From a checkpoint of a small mixture-of-experts model trained on Wikipedia.
Size: width 256, 63.8M parameters.
Below are experts of layer 2 (counted from 0) of a mixture-of-experts language model. Rows are named router (the router's row for the expert), gate (a neuron's input weights, with its number), up (a neuron's input weights, with its number) and show model dimensions 192-255. Each number is 500 + 25 x the weight over its row's rms, rounded and kept within 0 to 999. Numbers have three digits each.
Before each expert's rows: a language model's description of what the expert responds to. This comes from a sample of Wikipedia text that the model never trained on.

# expert 7
It responds to: Word pieces inside proper names, often after a capital initial, such as Green, Bur, Ash, au, iet, ü, as in "Jul·iet·te", "Herman Y·au".
router:501529512512492476507465532500506478497499479473501521522514468504495470494472479430506488492550475524541535516532483494485520522500475503511508462497490522482507457531508524521548478525523503
gate3:467510504503476471522484522503454503505521518492485537503474525482497492476441500516532491524532516555481481474501474551457488457487455481523495511479495464463502520529504506505522519532518468
up3:535540484515442487491518494473512534488523494478505554478480517508504503482513506462520482518516474465495476494470485506561499487501460516463532486501452502519502504546511500529525477501487516
gate4:514504525467518465462481478514476484516496528523484518472521560478513566470426494475493478483504488485514515539495482509495518505478535500522525457518511461502492503545485550513525490532468496
up4:512477514501517482462516496520511493493485525468519503492504514520515528477525497467418529490463484454515474484564494519475483528490492508497494521509486513493496527512516508510476483506496547
gate5:484530490514518484492464519520480497526484490486510518526487513477511517464493514519472472487528494517514475470483514484503460500469466460495492496487478523500504547469472478447511438450504483
up5:519520521469503517485508497497520496477502518524493459493480488516473474524533504502529524491505522496471491511513502524503509490486510532475493515530538489522522504519559478493431571511509529
gate6:527518496511492496500523532487513507488539498490471525504486451526470491502493454543466507540496511519539501500483470458525515475497521493518484510506505477516539519574548516588494525547510518
up6:480530508473492506502513521453547540456503463420514494491476486487493480477456506517486460498504503524495459529479475478470500500467486518518515480489498486504523480551502480516468544501526506
gate7:522535546476493513473540476514508499528472496496510490445505466499516509493512491500495527539480554491511538470500506496543537500476493470456536512527492538502514508543506502526448522532515511
up7:535441445530512532493494507486486526502457456512441529527507500506473513498472535507522527504486498499507495504508470511457522513484484493517485509501505496510509530457515491482451515489479483
gate8:553511514480500486506476534480526513466522495489486487537494492505500498466493479471537504529491444575469488536515499521485483489465515528534507536507466497476512495508501443518474457527528536
up8:557525497494491486487459493507469503457482468523483494526508495501528471484508505507474522523476502536497494535511501528461496454470509534460511530478526473465511495540499441489500542482514536
gate9:524472484510514486506495472560521508531500493479503491478548521477504557509515509490508490498523493532520524507475503549509501470486477496435508484466497539474464513478546495469525507540488487
up9:516491477494488498533523532558507493526501523476500507473522530477469536486478528481529507543492534461524484425476541519467479446501490463459511522477478509500514496478529566522495489484540495
gate10:504493517516526496477485522508540549488479501510470486473503480537515449533488537484497496495545484477516476515510440442568476518506487504491480508518540495476481463538506478505494510508457498
up10:478490514478519509518572515462514478511480469544489504480472494492521474468502477494531503512489472523517496524502510487528546437507476517507521523486467546497484538493478502476535479499490472
gate11:443498473501488487523514506458527508530488499478521538447520512506500454502522478477494516505513481538448522545523463480497530489495486524479497536496550475492518485500520504450520486507500506
up11:451476504490490490505501544451512465535532483488505533463505531483513478511526493513525488514490457509459498535509442468494533503498502518511496542502525511480510492505506489497494469497500495
gate12:530482508481549489484466524543508482494489473561516533507479482502498494476492507526488504504478506510472481527492544489478501515501502514553512492440548504479503494504472461537537493503528505
up12:495487499511508528508499454507523490475516471495500506527484486473509520510494485508528506539481470478514499479523507520468489546517497504508490483505506519484504502455463478511490510452461496
gate13:505518490504477508535451510505491524520501502515522555500470496469512497544478499464513476481483531489506492496490508469524523466500483439522484505484534479539497509508484548470512435516488512
up13:512529479469484446493462514500488530478535513476495554511499458447483491523482519454498490481479529508510486497486530492528538487487492469532482508513476490484507520520437533492522461511518491
gate14:490534482491485438524478524471519519489512471416506517521491487496523522485484522493502470526475458491460476485497459504491534465453479536493453510476544493498546461497544501481523505510487485
up14:503488511458505452517456497492521505511503471478523544518442494499549502511493491490523462498522527481512502508489499490541495456529513539531487529488522526483530458489516477522515460511508517
gate15:515449475530546516440516515439504492490447503514511449516514438465527494453433463496444522499517470484519501514541515501508485471529510501531495523488506517493451538478529516485485521522556479
up15:516520485486539497487539471518515489527503450465506500453509542505485458510528553533546495506458517483527514513518508507485478493546485471510483482510486504490512470542536526500532524484483570
gate16:468510491465488526499472459478499523519508530530476544514445477495494511495527500500504520515517523491515489536502498436487474480490475507540521483506517520490477504540504516518516497506470486
up16:447508442537510524511490523513501496511568471494512507486519504517531500503507528480495491482524519475516533516522480497492467470498470506512498492530530529508507483528490466541543515494486527
gate17:509517480521511512474485500500462473502499515497540555495470501548489505480507464464483462525528503532503534452507478515534519498489476497491455479491572500457493525514538519460498524471487460
up17:517507525481474503477502504545483535465469505474487491415516528518449481507456498488545524489452477568486497465497497507528508512523539489515507535560476492515541497486473527477494507521512478
gate18:483507482480525544496494487480490521470506418510489465474538497474485501501534474470495479517548459498520506483523482504520523475438488506504511514440491499528463538513511486498511530522507482
up18:487512513442521546469515485505493485498487453496492511471500478492491513496523517495520489492550465453511528502493495514541516492465503503528524532476532556534490505517488484493492522520525503
gate19:530503498513537456514519489521469560540488515522500539498522519517478469565459497463545485477479547485484544537477532527435498480487482463478474437500490438515486524496485505561508477528503532
up19:494502527466505458476498526517496563544495507475421526464502530474472510531492450514515482470484503531497535488526525460500498485529500525500511527532485454511503508513479467511510475521477550
gate20:469470491538516516485472489510491537494520452465541530481535485461478505510516463536477512516492506472518482506528507528473514493497509506510509496505527500530495478508480496532520458497506494
up20:533513511503507467498485518515499488455504502490498543496556499535523489480526498510510501501492513487523462538489519540508542496492501514486523486515502488462509427526558501523537532490523486
gate21:538485505528530571487509502523502500450511462519483527480554509495504513533481522491480462491526496533456447462504526524484496437505504517465500476487536481473504516461512450500502505511516485
up21:531458470498520545510465528487416523451481544529523456535450486492469490474492502539492560507475489465534488498524498488565519502523503499459480521491505497536496493530485494505498491479469516
gate22:495494517525513504455446516473508521473480470469511531479485498545498552481517542517458500470507481502538532452484518501511513501513467492480546472451496492469492487484479506473473500508520491
up22:513513458472494457533538474502536489527535451522508522467492516488533505531504529528472463479497497485442466555495527470469518479484513479524487448496475493501449472459489512473531518533482487
gate23:513537470476522515465483459481514484496493518496486508521482487467514542481533509501488484475552486513532515551505479485493524512441474535566517480479456477497501509487455489486491521487528488
up23:519459479523517490497480479519502544475505500454477508544451486488466508465488531485532478492483465506449459514494498476479504475500514528527510479515534453511478495506519498524512465518493531
gate24:535500479494488468539506488501488458510533454534486504521526451489481437501534470489490473496466525496528500542528533463477480519535494504536453510492509474491512500489480495495558500501494479
up24:502517534472523489502516484556486485524495511440513519459505483484494451486521541504474520488433505508542491541480488476492508481491505497565456545521507536477468471508478441491489522554529497
gate25:486508524471508506458545502542476504501530486489497478482537461507494458462507505453505491432527508475549507558508525481504529489517497539503493460518511517519463464482499521476513525518505510
up25:500522515483502496530496508484474487497501485502462475465505499516471494469490523518492504515546538462529531511505490512545527520498459484513527457493506548515499480491527512499555499538530541
gate26:523505494496484483479496496501502519502486510516494525501502500490459533458487488451494500469433497497493498501518465507513476441518472463520527535481507485480500464492521520519499477484479501
up26:478500536481476538469510497517515504539506531532511524542473500507452546488505473489536515529470503504442487509502481501521505478521514465502532494484526507492519504529511495491496497493535495
gate27:504522516501496514473480522525481492508474502530483504531535486504467509508522485463488533500498524474510500580503528515475483473497489496482479471559521495523471489486551496494526460510521502
up27:499553498478486504515469513491465548496452520514537539526489488518496490490479494483498518535517499470538532515503539493496475495500453491484525487566499493497466488497516497471518511479496498
gate28:506468457464532492504472464492504450493469485542481524515526474477513504505508493533504489457497491480510525514492491450516514508500498484513482501500448523532471523475473500468536539593538516
up28:465500504483433517489519468511435507469486469528501511506503544501529523520508471497517519512507446487519523509508475432488479518497510531509510489478476541516507508468472544498494530528507503
gate29:448466480535520498544447463485501492525485530505519534537505487470529463507488482452513472499550503448508514526470487501520500484493498516531490486496500520501486554515512542533482479490518469
up29:504510547495472532479540518520486497481534508505474472468481529561488540516482493502494512502481480526515515490526542488464518545504470520486539507532494504487556493511444489464520536483487515
gate30:510493516462522492509460537503537499525511508428493528507484498551521500499503494522510473496527510513519478512552491465489545534484480500519519503495498514548482491582531512499495509481560510
up30:554487532535498526453468490486514543529486495504464511489522484545443521520496524551520523485474527521489518556480479526487503500460501474463525516503495521487518502488529522455512509472488501
gate31:505504469480495538499480523501509469497527512482539504517504474549551482486527531501519509498479496504460483536500510526472506505452510527494482477450513468522521466480471520514472458493542447
up31:474507497517523511546506479542476524479489474506517502511492518470505469541528532519476533520504519520512529489497509510525476459544480477551480478510519536490507530436521458481509500492481518
gate32:457521517495480491492485480554467562518538480505496487509478513472497511509536466503474548524484484464468485520533487520561493473542497566500515499493531508472519511472499469532510508516459546
up32:528523519543516522529516530489524508473483513485492483489498500544507485512507484499491511518465562485477492455435523495471520489486491466487478508484493487499481489524533446493480479533484490
gate33:493530474547498477502497513489505459499485460487495465496531494504526530539503509478457470515452516508478490519455491504470486478504529519487507523502515503469483501513493500499532479529521512
up33:487489521500486511507496520489508508500548481476488465554506467492523524468464539504483504516488485461496487502522481488492474507497475518519522551515481519469507532551516506527482504487533464
gate34:532496473505529512457456483508479524526486502502496503503486444443450538525510472458556527509500490500484518511547483518490478507504474494496502527520468474499492513514474472520523534494461510
up34:515499486500514514478485477512500488521480523551484485508480466482475522501521476462568503524518506520475534506516468529473516517489501507507532552520487481498509515503495434497470529483482509
gate35:472481507496514497510504458515482494516463497530474461502483485515486474484482463480518499526506504536468540503472477472576478525549475478487495488470477531505493510442444505475537513540470476
up35:489475520541508518433558517560486462526528510465482523485523486453481545514441497521480542507535503480486523464518489488516499493525522497455554515541460506499514516463455504485495539509466498
gate36:505471493492493483475503554495468509486485495503476467452507477441523526522507464463492484456487500499506501499491526518486488517467485485458498496518527500498470500505441491510524480466506487
up36:441524490502483482441444514475492491470483455486509460466485472436454514512515475499485478453486501465481493504518506544513497494541512509509512490517544513495521497512472505480476489498500522
gate37:485518510510492547499436528526518535478517508500487513516484462507495489488482503511510507557486513540473477503547502503497493499524502522504510505507525486494497519530502460521483499495515502
up37:504531523481511489536491469542554474470492510486476514407472480487488464452496511507530479486515519502517470520493512523505504502481512508509424494548470509499506506495528473487468513498530492
gate38:524489570522495538518521479495467481492468510471531467469518516479479533527487481447486442525494497530520451452509502464499496477505513506487481516447516484492503518487479456469538497530500497
up38:537490522507570513471476503502538510490512524510460483477504507536472461486466550540470548464525503484475536496465504544537509471528474506436509508500528461500476469496518492483489469545456526
gate39:476522477515466536487553545482481463514490488519514519504503531488511514471472442537539494509511490520474477509489513512476503505500479521507533509507495492500527511484454474521482457525509497
up39:475505486468517522495539515495491483511494470529476495486486547486523514468545511506504496476518517491461510499484509511500506484535473509485536450497523505507521488473502475535434483486510522
gate40:460570523498458503452545519484468499499482533492517484503495517498492504501529488463495501496494480486503534462510502532469509531508508562546535507496491500464534502519495505551514476476497488
up40:450459488468525514515530522520493484545503512486486494498497498515547475497519480475545499526494489509540509495505531535527506494489502502539504475464511501496474480471508485485488500480479527
gate41:539506477492499523534543514476486510481507522492537479538481502538471451499498517486517509511492483492468496454516480507515537475500472485480475502491494532490453452463493529455527548518489476
up41:524480539530500500480483507497465478472509498515511475519506526491480499468472515505526490563521549481536503539498480508496494498467522531500479536482511478518522546490507468472502515505506576
gate42:551537511517497511507487504489508554498482515501516482526477494504470515442494490474524537474475501513505520518489533554487484512475533492533517510507545516487498457528499424513511525500484560
up42:541539490513487520507475514510494516456432493440458502531492522479468516424496492511473542521501502496512507494484499515521513483486531535505521481494497485491518500552511491560470493531503522
gate43:493548462519476507519474512512483553469478516486446530503497502496528457520506530551503534523482522484492477449461523472505512476493486514511465487521521501456500491524532511513535507525507491
up43:505536441466517524537508510511496492511479479460515498504529477492537471526513500500547494514501504498483529486467484504485496495526482455516477514500499533517533514531487512486521483518509504
gate44:508472498491544499446458499528485584515478470471480442536542459470498471495484504406479500458507492497509528518534491518511505514520500520521517460474540524519507468505491545510456502499559529
up44:532470476459535493537473495495530516508486483531498511537506474498488523503523536546505461466511529540479510518492533516531494526495507506518446553464488503476534522518496499475512491478483492
gate45:486521494516490507503459491481516506484507485479460486506460462511450495509533534490463523507502480508458509476515509501531525500468477493497511473527494526510525482491554501431499503523490510
up45:458525524491466476490509477476507470530562470494460500498484467491468544492524494507508504514528480437525531519517493520500475515471483507532538527498536530520519511510549485495446461530515542
gate46:470549481496494472544507515470479515502490502467512511508511478487552510467478520507483522497466471519470453532508430490476523489496500522492482519458501498491518470507522487494478477524496497
up46:574478511515482519451490457543493535514499486483501498542504469487453498507504510496538537491535532458499494484494548489501500474494518455470521475513515479527484502500466501508512521473467551
gate47:451488509514501492454508512505498507512512517499499513472485508527424522435471445491472506522495497505503491462464503539475487496458467510549474510509520530507467490545521499528459528495463466
up47:500512500489456538499498505471512520526514481537459530461488478456544484539513533522495508502500495482516479493522518456497498546506485485433504501497463495510470538492509489438563499495474505
gate48:492499526459513484468461513487471484496520505507513502506501516438488514508501502508450446496506509518543469442535478513508455547500480482496509477442507506494499524504520498494528503486453487
up48:521498496503507504521519523513517535524482466482460503479555507531539505509545481476539526481487470472437483507469524493496516494512533507525471499513447473526487484490485537527473526527502505
gate49:496527494480552485508482546515521514484464479494535524533534470558490490493509538482509471486519505501461513490507464489475517494473502525516477530487478510472489504520515467507484507508485502
up49:497489468502532464517454511476535508507485434458491537513521498468482487496522491507487490501504550528503497476529509510481483483551479476529514543485473489449498518501533476504482509488479530
gate50:560480567528500504493487483437490432503494522495514486482522460520497510465460466445510506469520478455484508522503520502498511528475520494451540519488496504489492503492490489548521486466516473
up50:550490513486521509492507544472492483505493503495478495511470535453488506464518479512510550492492502497535481515487504477514522558427509496509518507510555479495485498533523480544476481507521500
gate51:502550488462482466526497500469537526526490506499481497541488489505494542478505511499496460505508495489521530478467453477540517515467484517487517531499443532495541474512507486500473547499543504
up51:474485514505490547482484521498500515499531500498500503509526504468535503494498496499506513501495532467498459520526503544458512487526489516527467542471514504493455526488451504503505490461492487